Weights of a small mixture-of-experts language model, trained from scratch on English Wikipedia: 12 layers, vocabulary 32000.
Below are experts of layer 7 (counted from 0) of a mixture-of-experts language model. Rows are named router (the router's row for the expert), down (a neuron's output weights, with its number) and show model dimensions 128-191. Each number is 128 + 32 x the weight over its row's rms, rounded and kept within 0 to 255.
After each expert's rows: a language model's description of what the expert responds to. This comes from a sample of Wikipedia text that the model never trained on.

# expert 29
router [ 86 114 100 114  93 145 160 118 175 151  97 141 134 151 119 179 135 131  84 144 102 124 140 146 105  87 149 146 106 130 130 161 186 184 158 139 169 101 152 149 133 142 162  54 169  94 107 163 128  87 163 130 140 117 129 137 180 117  68 157 153 171 111 140]
down0 [ 92 119 114  88 134 109 165  86 138 142  33 107 146 114 112 121 104  96 136 155 136  88 118 151 113  24 126 195 124 126 121 144 132 110 146  65 154 107 115 103 112 143 129  52 145  54 125  46 112 121 138  81  89 164 156 145 127  60 151 137 113 159  99  86]
down1 [ 60 150  83 149 114 144 115 140 120  73 140  93 154 147 167 110  66 157 169 118  95 117 131  96 157  85 138 162 176 126 174 211 134 108 173 108 147  86  76 170 136  75 129 119 160  77  49 151 146  84 129 152 153 119 127 145 108 195 113  77 123 121  90 163]
down2 [133 169 127  94 129  89 124  55 152 123 146 144 120 123 138 217 129 138  57 198 126 131 133 123  83 129  63  78 195 103 146 155 137 176 169  93 138 133 146 148 171 188  83 129 148  99  94 115 131 129  84 153 112 108 116 145 151 134 117 103 169 159 116 136]
down3 [120 138 132  83  93 134 163  72  73 153 132  62 130 102 129  56 179 180 156 125 108 125  98 144 111  70 151 126 155 110 131 108 175 144 114 131 149 109 159  81 130 111 160 102 129 175  82 120 127 118  82 111  96 121 147 113  66 151 106 151  99 135 236  80]
down4 [ 84 158 133 168  64  75 117 143 120 133  86  78 130 127 111 122 141 135 124 215 127 114 132 134 169 151  97 144 124 148 130 100 144 113 133 103 118 220 140 161 104 107 178 134 153  99  89 118 201 138 127 106 171  95 133 132  64 134 125  77 106 128 109 147]
down5 [119 125 127 150 128 111 115  61 142 130 122 110 179 150 109 207 113 136 163 187 128 142 114  88 203 161 128 138 217 146 159 191  94 172 102  98  66 176  98 187 168 119 141 170 102 116 119 126 174 112 153 128 133 115 174 107  58 106 131 177 115 163 127 143]
down6 [184 138  87 131 127 126 123  99 127 138 159  97 113 138  95 125 145 155 155 111 129 129  92 105  98  74 106 123 131 198 147 110 109 133  55  76 149 124 133 121 118  91 138 148 122 142 131 101 143  96 117 104  52 129 149 147 137 121  46 161 121 170  77 141]
Description: Words in election articles and results tables, such as elected, Democratic, Labour, Senate, incumbent, plus the, of and vote percentages.

# expert 6
router [165 108  85 144 142  81  60 115 116 144 136 111 145  66 113 153  92 103 137 165 111 156 163 197  99 164 118 125  71 146 112 161 188 128 149 111 134 134  82 110 217  67  88 167 151 141 170 101 101 165 106 125 139 146  82 104 136 112 125 101 130 125  89 179]
down0 [115 139 131 178 187 115  93  78  64 120 180  89  98 130 108  53 116 198 157 118 153 101 216 158  77 139 104  85 144 123 111 116 129 164 191 108 123  74  81  44 151 124  98 131 131 126 108 157 117 127 116 100  56 117 184 160 101 208 109 131 175 120 144 130]
down1 [150 153  70 121  95 155 183  91 157 154  94 103  81 116 172 102 108 114 139 101 115 155 151  73  98 112 107 136 139 150 116 111 131 201 178 128 162 177 116 137 142 150 130 177 176 161 124  97  90 101 166 191 101 142 139 153 135  93 123 161 172 154 177 103]
down2 [105 160 171 131 150 131  95 147 112 153 128 126  66  91 189 127 168 115  53 100 131 181 122 124 169  72 123  24 106 147 133 149 138 131 168 151 139 102 142 115 107 154 159 159 131 152 100 154 140  92 101 106 127 137 147 117 118 130 115 176 129 100 157 126]
down3 [147 121 116 180  81 173  91 139 156  79 105 111 180 101 106  84 105 121 111  95 124 161 143 141 153  90 182 100 140 128 131 150  71 107 139 125 142 128 154  97 125 119 144  81 123 110 110 166 169  64 122 171 203 102 120 148 130 134 106 155 141 168 124 132]
down4 [126 150 140 158 174 141  84 101  71 144 104  69 207 159  96 165 105 187 172 120 129  96 182 144 159 124 146 128 122 150  97 153 123 112 114 149 152  89 170 139 175 149 129  93 143 115  79  78 135  84 131 120 105 194  69 160 144  94  33 159 122 162 156 132]
down5 [175 154  85 172 149 120 147 188 139 156 122 102 122 131  91 130 147 134 179 123  65 115  82 183  76  50 143 120 186 139 109 131  76 111 148 148  65 131 147 132 131  93 132 145 132 128 101 100 123 125 123  59 137 139 122  93 130 117 170 156 119 131 127 143]
down6 [ 57 113 133 120 142 177 114 100 167 137 141 113 155 139 100 155  99  86 173 188  82  93 167 129 104  79 108 109 113  99 162 127 141 126 126  99 184  96 101 139 130 113 173 171 142 108 127 110 161 169 151 132 151 135 138 136 165 144 135  93 123  76 108 153]
Description: Symbols, digits and capital letters inside chemical names, formulas and codes, such as H in 2H-naphtho, currency signs like $, €.

# expert 21
router [129 102 150 149 153 127 114  59 127 120  90 112 127 152 130 141 184 151 153 108 109 130  88 163  83 109 137 140 143 108 144  84 124 149  63  35 163  87  91  88 140  93 159  71 119  71 152 144 178 116 147 183  77 172 181 119 129 112 164 146 172 188  96 127]
down0 [124 107 139 131 139 102 150 138 122 138 151  97  96 157 131 193 110 135 117 134 155 134 184 174 104 140  87 158  95 117 175 125  95 115  89 178 170 128  53 103 101 128 144 172 111 126 155 109 150 123 150 121 119 105 187 123 164 155 118 184 116 132 122  95]
down1 [103 151  87 113 134 138  86 116   9 126 133  13 169 125 101 138  92 146 152 100  74 144 135 144 140  33 117 106  90 152 177 107 145 170 146 103 114  88 167 165 114 101 156  60 125 221  82 121 200 111 111 120 119 163 140 150 139  67 109 139 134 138 121 158]
down2 [137 120 138 120 100 177 152 131 178 164 123 131 192 195 106 142 148 119 129 122 192 105 123 103 153 145 110 118  94  74  84 143 104  70 110 119 152 113  94  82 194 110 147 141 155 123 157 162  69  97  93 138  96 143 120 105 147 115 159 115 144 144 127 124]
down3 [151 111 111 140 106 164 103  81 156 153 154 150 126  73 146 107 191 115 171 130 190 142 189 147 111 122 119 150 147 135 204 146 124 175 111 117  74  75 132 150 142 108 135 115 104 129 100 136 161 137 160 156 153 171 145 121 133  82 188 122 108 165 123 139]
down4 [118 137 103  67 149  62 174 104 127 128 129 201 142 178 182 109 139  64 101 132 155 145  99 147 132 137 166 128 146 131 125  78 153 175  85 199 170  93  94 152 110 183 109 103 133 110 134 118 108 162 170 124 113 121 110 131 123 143 128 142 184 141 128 182]
down5 [137 100 157 106  68 111 115 123  65 101 127 124  68 128 133  93 118 123 137 110 173 128 142 123 131 139 160  66 183 128  71 161 187  88 152 197 179 151  97 123 106 142 114 134  92 114  93 119 127 109 110 140 113 162 175 125 107 126 177 163 123 140 154 118]
down6 [139 148 165  86 120 120 132 119 141  94 223 172 128 132 129 139 149 136  94 115 140 118 133 122 116 151 107 116  73 126 140 101 109 122 101 156 162 192  93 128 151 143 109 161 104 140  80 170 121 123  86 172 159  94 185 142 156 136 135  88  93 175 173 187]
Description: Dashes, pipes, ampersands and unit tokens in infobox, climate-table and statute listings, such as Born, ft, (1 & 2 Will.), incumbent.

# expert 3
router [141 122  95  89 116 115  75 169 103 107  85 149 154 110 216 106 164  78 121 101 113 119 153 138 121  78 146 118  92 158 146 177  99 120 116 136 147 112 106 157 106 122 138 164 196 165 160 136 139 121 129 154 155 120 148 173 164 107 138 118 136  59 123 128]
down0 [ 55 116  91 122 148  92 184  92 150 153 146 106 125 111 132 167 185 103 132 157 116 191 135 159 136 158 132 137 168 154 176 140  74 115 128 123  89 160 102 122 127 119 133 149 141  77 108 161 136 190  72 103 119  68 124 125  92 138 123 146 108 112 115  97]
down1 [126 109  96 118 205 181 144  63 126 138 140  64 151 130  91 133  89 109 112 126  90 110 103 147 129  85 136 108 228 141 139  78 126 132 169 196 138 124 164 138 114 183 179 140 135  86 120  91 141  83 156 154 176 147 148  94  97 107 126 187 139 121 144 125]
down2 [112 135  97 124 131 160  94 113 180 175 120 127 106 161 138  63  68 115 147 133 164 101  67  91 156 130 150 100 121 105 141 103 139 156 154 126 168  48 147 153 102 153 153 101 103 164 123 164 141 126 136 160 138 119 114  79 106 118 146 173 195  64 159 173]
down3 [158 158  56 103 123 121 105 157 131 176 182 120 127 166 201 169 107 114  88 180 150 138 108 144 124 146 113 141  76 150  57 111 158  99 162 115 161  93 151 124 117 131 148  84 156 147  77 125 150 124 149 168 121  99 111 117 155 150 148 113 173 166 138 178]
down4 [140 142 118 114 138 131 137 122 206  97 191 129 153 135 118 112 114 173 149 112 155 135 122 106 129 105  92 103 171 116 163  86 111  68 203 177  71 122 186  97  95 138 157 139 143  64 161 144 145  69  82 102 162  86 109  82 125 116 143 106 149 181 156  90]
down5 [154 107 121 140 175 161 155  68 128 186 162 105 126 134  72 188  82 175 165 119 117  95  94 156 124  89  85 105 200 171 176 115 126 129 101 161  85 109 128 104 110 164 104 174 124 162 126 111 143 114 146 157 127 124 179 201 132 107 164 137 121 102 109 141]
down6 [126  84  69 113 154 142 172 141 145 126 127 120  90 118 143 139 150  94  90  94 153 106 120 115 123 144 124 121 153 200 145 105  87 129  81 145  97 113 199 141 115 158 118 105  97 118 136 166 105 104 149 152 195 126 111 157 118  91 133 145 172 127 167 141]
Description: Opening pieces of proper names, article titles and place names, mostly word-pieces, such as Hink-sey, Du-bai, Mount, John, Villar-rica.

# expert 5
router [130 166 115  79 142 134 146 133 180 107 159 100 158 150 114 127 162 100 140  58 119  92 150 138  70 111 171 108  89  73 123  96 148  99 127 125 153 149 160 151 142 169 100 192 144 146 157 177 107 146 123 124 173  81  89 109 149 160 178 126 131  93 143 136]
down0 [127 121 122 125 129 185 111 106  74  89 148  90 118  97 114 126 118 139 176 116 114  68 172 175  76 139 129 147  94 138 128 107 114 110 110 133  99 150 125 112 110 169  90 116  83 108  83 177 140  76 123  89 129 115 153 157 124 137  96 109  57 162 121 102]
down1 [136  99 177  91 115 146 139 171 127 156 138 153 113  50 122  80 158 121  67 149 168 143 145 189 157  91 126 130 186  85 129 158 116  85 133 151 108 160 140 131 103 128 167  93 193 181  92 142 175  90 109  91 156 119 153 187 142  97 105 120 189  45 138 126]
down2 [100 147 136 158 181 114 135  76 155  75  85 112 153 108 142  72 118  76 200 162  93  86 119 123 105 175 104 121 144 132 180 154 149 188 178 144 117 137  77 109 117 161 144  73 127 114 153  87 154 117 102 136 168 115 125  92 121 154  84 163  84  98 166 183]
down3 [111 177 104 101 165  87 169  70  91 171  91 113 122 110 130 232 161 168  92 123 101 102  95 162 164 116  97 107 205 112 112 142 159  82 178 190  88 102  91  85  84 139 114 124  99 156 204  89  85 157 134 143 116 109 128 152 180 142 167 140 133 103 136 124]
down4 [181 150 132 122 143 138 112  71 141 161 100 141 124 107 112 131 138 123 117 126 102 149  85 140 102  57 142 163 131  85 133 165 172 233 107 118  79 131 196 131 118 128  96 104 112 118  93 172 130 136 100 121 111 188 119 151 150 118 116 125 134  69  91 165]
down5 [157 121 152 179 116 166 137 164 140 184 150  85 156  83  18 158  98 137 156 166 212 158 111 174 135 147 139 134 147 115 117 111  88 175 138 130 109 150 123 136 124 114 109 170  84 202 159 112 118  99 133 104 139 126 148  83 143 157 132 194  78 100  82 103]
down6 [159 144  99  67  93 147 128 103 122 145 111 122 139 105 125  82 133 152  95 119 194 120 143 118 189 132 172 116 134 191 112  97 130  88 100 175 172 185 144 102 192 119 136 159 148 134 127 123  87  76 102 165 116 108  82  78 160 147 174  91 179 151 155 126]
Description: Place or club-name words inside sports team names, usually after with, against, for or the, such as Phoenix Suns, Bristol Flyers, Boston.

# expert 12
router [119 112 180 155 102 111 100 138 126  92 133 124 126 149 116 163  98 164 158 162 146 110 134 117 123  90 128 136 151  74 135  77 121 185 142 201 120 152 108 132  94 134 100 141  85 153  87  74 130  93 139 191 115 128  99 168  91 193 107 159  86 178 110 100]
down0 [ 92  58  95  99 181  99 102 109  91 155 154 151 156 133 156 168 128 164 175 172 122  89  91 206 167 116 106  83 111 176 128 106 147 122 126 118 118 112  91 114 131 105 123 135 140 136  83 129 198 124 158 158 126 103  84 165 156 144 123 139  69  69  65 105]
down1 [ 95  87 149 188  81 150 140 109 146 217  97 110 169 143 144 102 140 146 114 129  89 113  77  92 101 127 114 126 135 119 175 123 128 108 140  83 133  98 111  90 114  90 138  87 114 127 118 146 105 147 100 118 129 124 161 216 159  36 131 137 168 123 149 142]
down2 [155 122 122  98 199  43  57 104 121 151 178 114 120 124 170 123  87 151  95 112  61 118 112 119 121 124 135 100 152  69 180 131 101 130  87  86 165 108 116 193  67 154 136 128 143 109 155 168 135 159 189 129 169 108 150 119 177 127 149 136 186 141 168 184]
down3 [166 140  99  77  80 180 160 139 141 115  99 174 107 119 158  87 174 148  68 108 155  49  57 121 188 153 174 163  94 142 113 184 123 146  97 127  92  83 102 131 106  17 197 134 137 124 152 146 177 120 211 123 136 117 171 158 129 128 102 150 100 158 141 142]
down4 [170 148 110  87 128 104 116 159 112 156 123 122 113  33 125 143  63 147 140  51  80  98 109  94 160 114 171  92  93 132 129 142 143 183 139 152 102 115 165 127  89 100 125 185 106 131 187  90 123  68  91 124 104 104 118  70  64 124 149 100 145 134 129 127]
down5 [156  86 169  26  71 136  91  76  63 144  69 168 115 148 129 174 154 177 157 125  82 181 145 122 132 117 100 161  79 141 151 108 157 142  54 114  79 113 103  64 154 165 155 165 133 112 128 132 130 144 138 139 133 194 155 155 114 138 110 133 136 173 103 147]
down6 [153 120 152 129 145 141 113  60 102 166 123 142  75 153 119 106 102 143 156 101 171 105 117 130  91 119 141 129 102 115 119 113 126 201 196 152 114 132  60 164 137 108 105  69  92 105 136 162 144 127 125 103 134 122  71 130 103 156  99 138  90 179 123 178]
Description: Opening word pieces after quotes or brackets, especially prefixes like re-, de-, un-, anti-, plus opening parentheses and quoted pronouns like you.